Weights of a small mixture-of-experts language model, trained from scratch on English Wikipedia: 96 experts in each of 8 layers.
Below are experts of layer 4 (counted from 0) of a mixture-of-experts language model. Rows are named router (the router's row for the expert), gate (a neuron's input weights, with its number), up (a neuron's input weights, with its number) and show model dimensions 0-127. Each number is 500 + 50 x the weight over its row's rms, rounded and kept within 0 to 999. Numbers have three digits each.
After each expert's rows: a language model's description of what the expert responds to; "comes after" lists some tokens at least twice as common just before its tokens as in all text. This comes from a sample of Wikipedia text that the model never trained on. Tokens count by the router's weight.

# expert 56
router:523520539524475547425498607482521469457513420502547559547569461538565509461463419559475405482539471462530475558502481418579509544465555529534544605482454490431442453491546472467510492593518481491461415469519516592423458406495471430458536599446563486524601479461479574505514587510562575458440535463454489553449417496613549508418477505477467510432454534414492533442438514493482544510566
gate0:461492521535524516523451441507491569456499544512559495451506481375510428489474551499569505523570579532498475489461476486516560584521415575515523526554489535509579494550580589500544413504434532563546551463399488511471509611520531598487524495557532521531556571421507564509530545476527523531411406427432533534468499581568544611496461531547511578458542511529583594533572515535563569502556
up0:484439566448422517519492437471500431479503496552526456471532565419494528504460455495487460437591555446458441427473542580437469472595471488522558420522550591519552588547489529508517520550410472619508445480442449557404434621600495542492466510463530410461524514434476525605513428461530460483476497465424413503434460514480563528460568464498546521546489410530489471533486561454537537538504
It responds to: Table spacing and numbers
comes after: " |", " ", ".", "9", " is", "0"

# expert 9
router:543567578565505508450615567506534502514425448502468452460552531530546489505502580546514444423588599519500465559504502442529475588604474571545554513514465457377462473530552411508472552644550510547553557448515454498549502470578435560488496564451541550572523510484509558404457466517438542482473577509459423530536506490610452496513528490516501522489529438555506511463504533551539555587511
gate0:510433543446510501493402472530478616475421388503590458418539639500468558505476524502449446508453485503449493468489578415499532536540527531485530473567490594410473464485544433454441559505483506531496434531472476456539495454440497474495559466546453554462520574454393517450534581551535491401417544429462504504474544598496539458443521499508420500507440499515492421595535407540513503491569
up0:505463449491535451487539536419422475558510544545499417543518516483477537544531506405457605490459545544572463410538561540448466470423518516553547549467457450497591569455628512526462502461528491401469441524552387369630522536489429499530509460514518476526544471566438575577551543432557561450513414531440542507496486487552535478495498439595500493488455465497493438513491488432450497539516
It responds to: Wiki markup and tables
comes after: " |\n", ".\n\n", "\n\n", " |\n\n", ")\n\n", " Born"

# expert 29
router:551531549526455564443470508544515521459434495481538438519474520604581425458525519484499459425561447471509536530519519498380490477477429553554456533490553464468442466496597504457524532553494499445482579431500546613511478473512424503526453513452540453466508615524579559534580532469514587459542596434549431483491500412506535482574570524577554536439494418434452587494564542579472481424451
gate2:497524506584490494543484502384564594587451437463492468506561501501498451425568596532499501624522466490445483474523524466497458574575448532501514446504492452455446544489484528437456526502505531558424502484561442447471466476512544477434526422517588488611543478553436568501418455486559541527459466553545499607565562505498451455467561488624522442542605471538552515594515481576467482541452
up2:390485427540502381441398526592487520508448578487522561491464404496473599506527539514436437420570474417520537511597548528573480510436540489575563473522465473473538489498524445491459524540461541450523501436554586445571602569474473441505510506479400543486524475434477462406545541532522587481442525514559551458423531496419445447457468492541589484451469504459497465465495463549481542515541
It responds to: Biographical verb pieces
comes after: " (", " a", " his", " was", " the", "-"

# expert 28
router:484428523526461493495428542515443465410552434577547532497581418461524504446545498523516510398535466439506489553410588484495439625556508484514450480448433507490537489519580525460491564553458587443472458451559539574449395505529486466483440555537514528591570563486546491491551451449505485522540557434468451419509474437500501462546569608573496541490502462536488473480619444482490427408510
gate0:519423538512405421465574460520460474523449489473468554486565418455482526430471492503518440502581555627607553468504552525513515491459483551511442504547452469543498453400532518604507466465528497517497403510597430453575477507432487488489536497535530515512486436614454450438524532408480566531463506533586535562497580449462530553548496464490640475453441522530535386446500487535445484508469
up0:561418531477502443530484461558426552504442481430571540487487416474554605556566566521641407485521508485456516478583494473495505516462420497564537435466436491545494468527481465534520389483436432378493480573487455501519427392556530506495480443501538545509563516551428458466523528455499423500509496489486517446532550517552426485522493506489511545561427582516555486632426600544501515481470
It responds to: Space before numbers
comes after: " |", " /", ":", " on", " of", "aged"

# expert 40
router:470518440572532451450503544458478457537459465505495512573429424570446460491585594587443427429470400497544500494490573514541506460485519519481504404531493487513432453413488591473444487422456356432392558513498498486497567453566420438523463508476451484432533511461577529534552473504509457552544423499536395465539470421534480488536482561552602559497465450455522505435546494505492476557463
gate2:503508511518479479465477539502455446577497514580549478405422482543467441532494584427535558512492454588449480553502503413433532546574557449483486503493473538518471540504482477416431552499480451558493607606440573555487532520514534547532436459523521572510538452457446514563504405489498448435495553418439539463488563464418547622417444566556567512463571570510534399535433501526573508504460
up2:592418475468586442505531447562584470582450487557487496571446578473489486479559487485459497517494514427559552487573431611526498562486502515476451446551533431427563569548551467551544459527536633523443463449537397432537541516428492404515493522589563482521447541565556546503603498408520550518557500571536473542549562519566517473458554486456513500474481515500422514561506508535431490444501
It responds to: Word-initial capital letters
comes after: " \"", " (", " =\n\n", "==", ".\n\n", "==="

# expert 27
router:561505578403439456441571551514548554487496450472558469575552518555600421427519570608592466398472495500553452516469574413527545571536443506553517530497398402523499526531529553443515497511543478462498568474431569567490505485514408528489512507525583489521554481553553478470521462540550467565447519450450425391454468494515537467592523473518520570490514535563463435501475552584483495467540
gate0:547576516523484554510577529534484454459471479434512448569494505448545475464455525405552541480367392494608555479586559539524475564428448489546545515440559545447435529391516552515474480506531476555556533412378472474557468561486526564517431467526484546366533562549523479502485532455420525507464460424454487533493498413444542507485584506464514572526524447511545481568519526504563445455520
up0:502515450528511442470461557550519468559561404505480504431527523541406601510523508568455552515404558506523454543479448483571477477560524504456460482504530402425495493532474447485534542554448486539542493468639544562585510456551451490542527552566591442442524478448531429477484610516541483498524507520520500553527437584462459530508475621513496421498445529366529500397557418547495521559519
It responds to: List bullet hyphens
comes after: "\n", ")\n", ";\n", " /", ".\n", ");\n"

# expert 16
router:556458427483443564490494495412563470451575568571503438513451399540573410533566467464422486484631572515448543591607422500508382510463520490536467468566504431491498511515590532507457462580533524486440526507489472527507536518520435490495486528445533484493516528526503494398523539426597528470385547501488517482514533490571408440456518466439548515476590507478433535495475464520483526458399
gate0:569519443547549488474548468453520591484493507458533457594473489579492477468460544472483471572530517494504516578594545617554442485478552584547461456570422524422533492495459498480449521560496491477389524496459512502478555526409474546459551479538499553544474431496399575561455479490475496546507412510573543406547437505536545519461437613384427554563453485569539556554452514480480467584477
up0:522491572506442500522508371440472534491483410510492479439475532425471477485488448460453551476491407524480540503481440390553456592499458452606416459559523570577497540512496462470552499450522508432548435542472581446539375505503469529462483465511492463552480501512563460608474475588452483485525490518486492562478531499520479492479546457647571494487394596547424496562576459498574502435495
It responds to: Name-internal word pieces
comes after: "st", "f", "t", "p", "art", "ord"

# expert 32
router:501488463503475401476519543560552493541436454553551487522453477556559497481556511465504490480463472523578494527510506535566481407479535556405440462559513408525465420548501567511452468404429472372491541539522559567550557479517453481511511501498543463428491492451452535479496455519401422555577506544565540464561484402475605470588498537605545582495501369515549550510548429454477455458539
gate0:490636488462429522395545555504469494585498590477461581546564496543416480514534484505520445502353494565458518513438611563453498541510485496526445485476469466413418493468574512523517494323487501499464522466505430536523570447462584482509467509493562542460543474452488458433446483541573550484483440545501446466438439549526447562519468485484532540523544573461529456547498522591490560523448
up0:465512460489611467461462499511527550555460525400569501464503519521547552506425557454471499568432464587470492576493496477530485400435569522528570457509514527490448574532512569568493507551513561572399458490368532532577514528436464493512560464506420521482542409460530537547501457565376538569475430603461557546524495457458425431467496458569530482470428537528481479486411551443544504501540
It responds to: Word-initial consonant clusters
comes after: "==", "-", " dis", " a", "===", "\n\n"

# expert 15
router:525488544502439482443617551476485487552457518507484428534425509626517475499495430526487593584502485619480539513509460505489516474407473525469554558496523366540453423597543458530518510448475478509514617471509515477536563470492407529579493537506508466401534565562454539549561447554491420486526431568553420463436449440517567430527497491564513519448469432451511461489469395470513474503506
gate0:496570535526559466495616458512516443482518612506593514412538467595543586533483580437413552517397494570511467471515467530521547560494467495454463511565465501428437530453560510635516450403482521516485547570425539420495484496498507442479488506509473515519507679518422530559531509532521516480454440452495470496469500623518538521550530460531543454420504487453526478556498487490558489496421
up0:467515563555448480494490502501449497474504613481383506576562536595547529522462517391558492494484401496557475504556527468488535430437423455544519514491461534418499514582457471538560529443465504537537528492518498510500461524520489435496470535502481560504537525500533458490578513537466523451494548569505472376497471542427493617571454395470509618553509549508516524665537486452388556465450
It responds to: Word-initial stems in prose
comes after: " was", " and", "-", " a", " as", " his"

# expert 35
router:549531491476518527452493580451540429414593449552448558450589488477539424526528455548488430510463480470499560569530469451456462595564402576492507515561485468499460489519552551415554523494503573420463406582478433540502485518604460552424529506442568522516496564517506498508531565597532554512496461469491486499475478498418473554496547560405508612540562513445509533406505495416447577541449
gate0:509482545534528460542458561511414562530554494525526465636481495563537597465462498513401483521581527474544525498481540640556482512511497534558516499530407551488461503514449562424529544606540507483495435561533500519482549550516435541577574482537508498581526451499535532506601469401395464590518448566466428465567432511452552480446421447502536511455558461492505508539385545498543547507466
up0:540552452499535449507470635457474474457545423489543440572454498524597503491488472477391466469538386488543442530466555632490449556546472512503512498519496577466431508523478471496496500591536464518445446522493472498529509527482406506620532491471435483557447522475519512496613474423404504586467454530539506530477453462444544480438460550584507603487585568561507487507421499472549608498520
It responds to: Standalone numbers
comes after: " ", " (", "−", " −", " [", "~"

# expert 39
router:574498487492463607437528571426586481530544422498489460464506461571483466503491488563486528491555533520511528565511503466472506555480472513499398493483548457492469440614550483478484585562525490442503576582533464608577483416528441563535473548466587404458455480535515481468515546543521478444499534474475526418553615495495483448579562580535650540499558466502440404492477489494476549591487
gate0:445519494530581540514408525562472490545482634473464507479542477505473360465542402511532441441441548479469533521522504524535558506534465535557597460377446492448538472503520516445520499489483475517456464503449602470487483552496501471594409514460545496412487471482521476532500476509474472466461523478429453525636522537421427571554528571485490506596462365566442497490530474565570459507434
up0:480416464458548477499571465418446527558511513542598457505515508488451502530515499488496530496474420477607505503514487557512456532419516534418436559529504504549407474423475463537498418642454501369408561470563477536483473556531478539482492431598548506542497523463424461422505567442523560499456490527544549468432490578508588505604463451482536391526466479443458440494467467584476508554477
It responds to: Mid-name sibilant pieces
comes after: " H", " W", " B", "H", " w", "h"

# expert 42
router:543576548578411582417480545416536420522556448555538474516477441470572433487508470452512477416565509457414554571611501457496450589466499561547507536451541428495478439483538525431547553547546446498506541483595473562493519414553481517464420558456537464567576523481491514488571559530576584514472582409485457449468420468475477443478562482413542569491549459462477479491485475513525453540489
gate2:505473525470476417555565473420565515442535462535493501463491496510514444513497485515415440505386508564451468415480448564497445526533512439579528446453534512473442459421499468512599570465496552489519610509561457495508594557444490462456586492428414483496387596469494551516532545548477519576508502556416458525571493567485497451462487512467426482504408558497549451573380515443517532583456
up2:502473471546542510464496478523456507501405589441543488543542573431439545432463445577521554541628544529585571472499553506503479444501544537471506555567537478534580459473558524523464481535489483487446423477477541479456498469473494419517471556547486440563521476586479487548421475506452509372475370573494547471438469483498523570469608553556565557518614461520557493533625521523521455483444
It responds to: Table cell separators
comes after: " |", ";", "6", "4", "8", "9"

# expert 41
router:528462620598449592449521449490556549551519513581431469515567531502555519510560416575533517426561497524444582545518524435460515602462444530510428567482508467377506549498535536511458512554523479512423446429511460522460401486540491578466479486517463517554525496500617558516523448481541514563423535472445514497520466480596520424578527467471522451416524536553490435489451561531531415529422
gate0:413534436505528554475510511483519532488512471466517521491579471503519526511598523516525429483465527516458503476445516436485467583552599532454444576578536600494440545383487555455498507490528496501344456574517485510507466635508593517483527461537536493363527486563603446467555504516484492488491490440527540484523498525584435453607493501385485466479512452488480577549521585494530587501554
up0:564496591498534430520468545517468536553500522510571446418492551575556449467386413435471569484475455497539464512496386535483537565481518462469557534465421457490597527548458496527582529603387546548515552510514536527461554431460448490564530461513513554521520473485463492502528497479592533566559525540582432537591422477404519555531409486522534586500479476433446553510514464522446452591505
It responds to: List-item separators
comes after: "\n", ")\n", ".\n", "==\n", "\"\n", "===\n"

# expert 25
router:570523548508463527433487565393511448501567456593568472518462433523608450562525495455428446405544509501524537545573508452559503545439451536512429485489532419554461442518514491370524543567542485465463492530553533595546540478525511556436470538524577467543520555531576523465573531548440420531552623401523469472503495418531575429470569561494501539477546438543447498466482512459526495494456
gate0:491529424463532530460448488503578447486432410495506457464510539501527486464492590497535445503420506543568519472474509429522431458436565559557452464514457536488421492548382479578471475586481557442479554477506425405524459468527578501448478389494459494512497482475462497468427491589425501522547492475509469569567380490602463564470376462541569528484497463479369476422512483429473518484513
up0:468419464548543470603560574463473494616467452542426472529516470479414527507427520516443421561527548481462539473500474588518487414541349470554475490495537301584483480532561463456515497511515431482478490506448544475478601552566525439421503507541512509524465493536499469490548556463522487478467548490513529566547576528418547545479478518472431466587478471581518538475444575527490544500528
It responds to: Code and identifier fragments
comes after: "-", "/", " t", "-y", ")", "-f"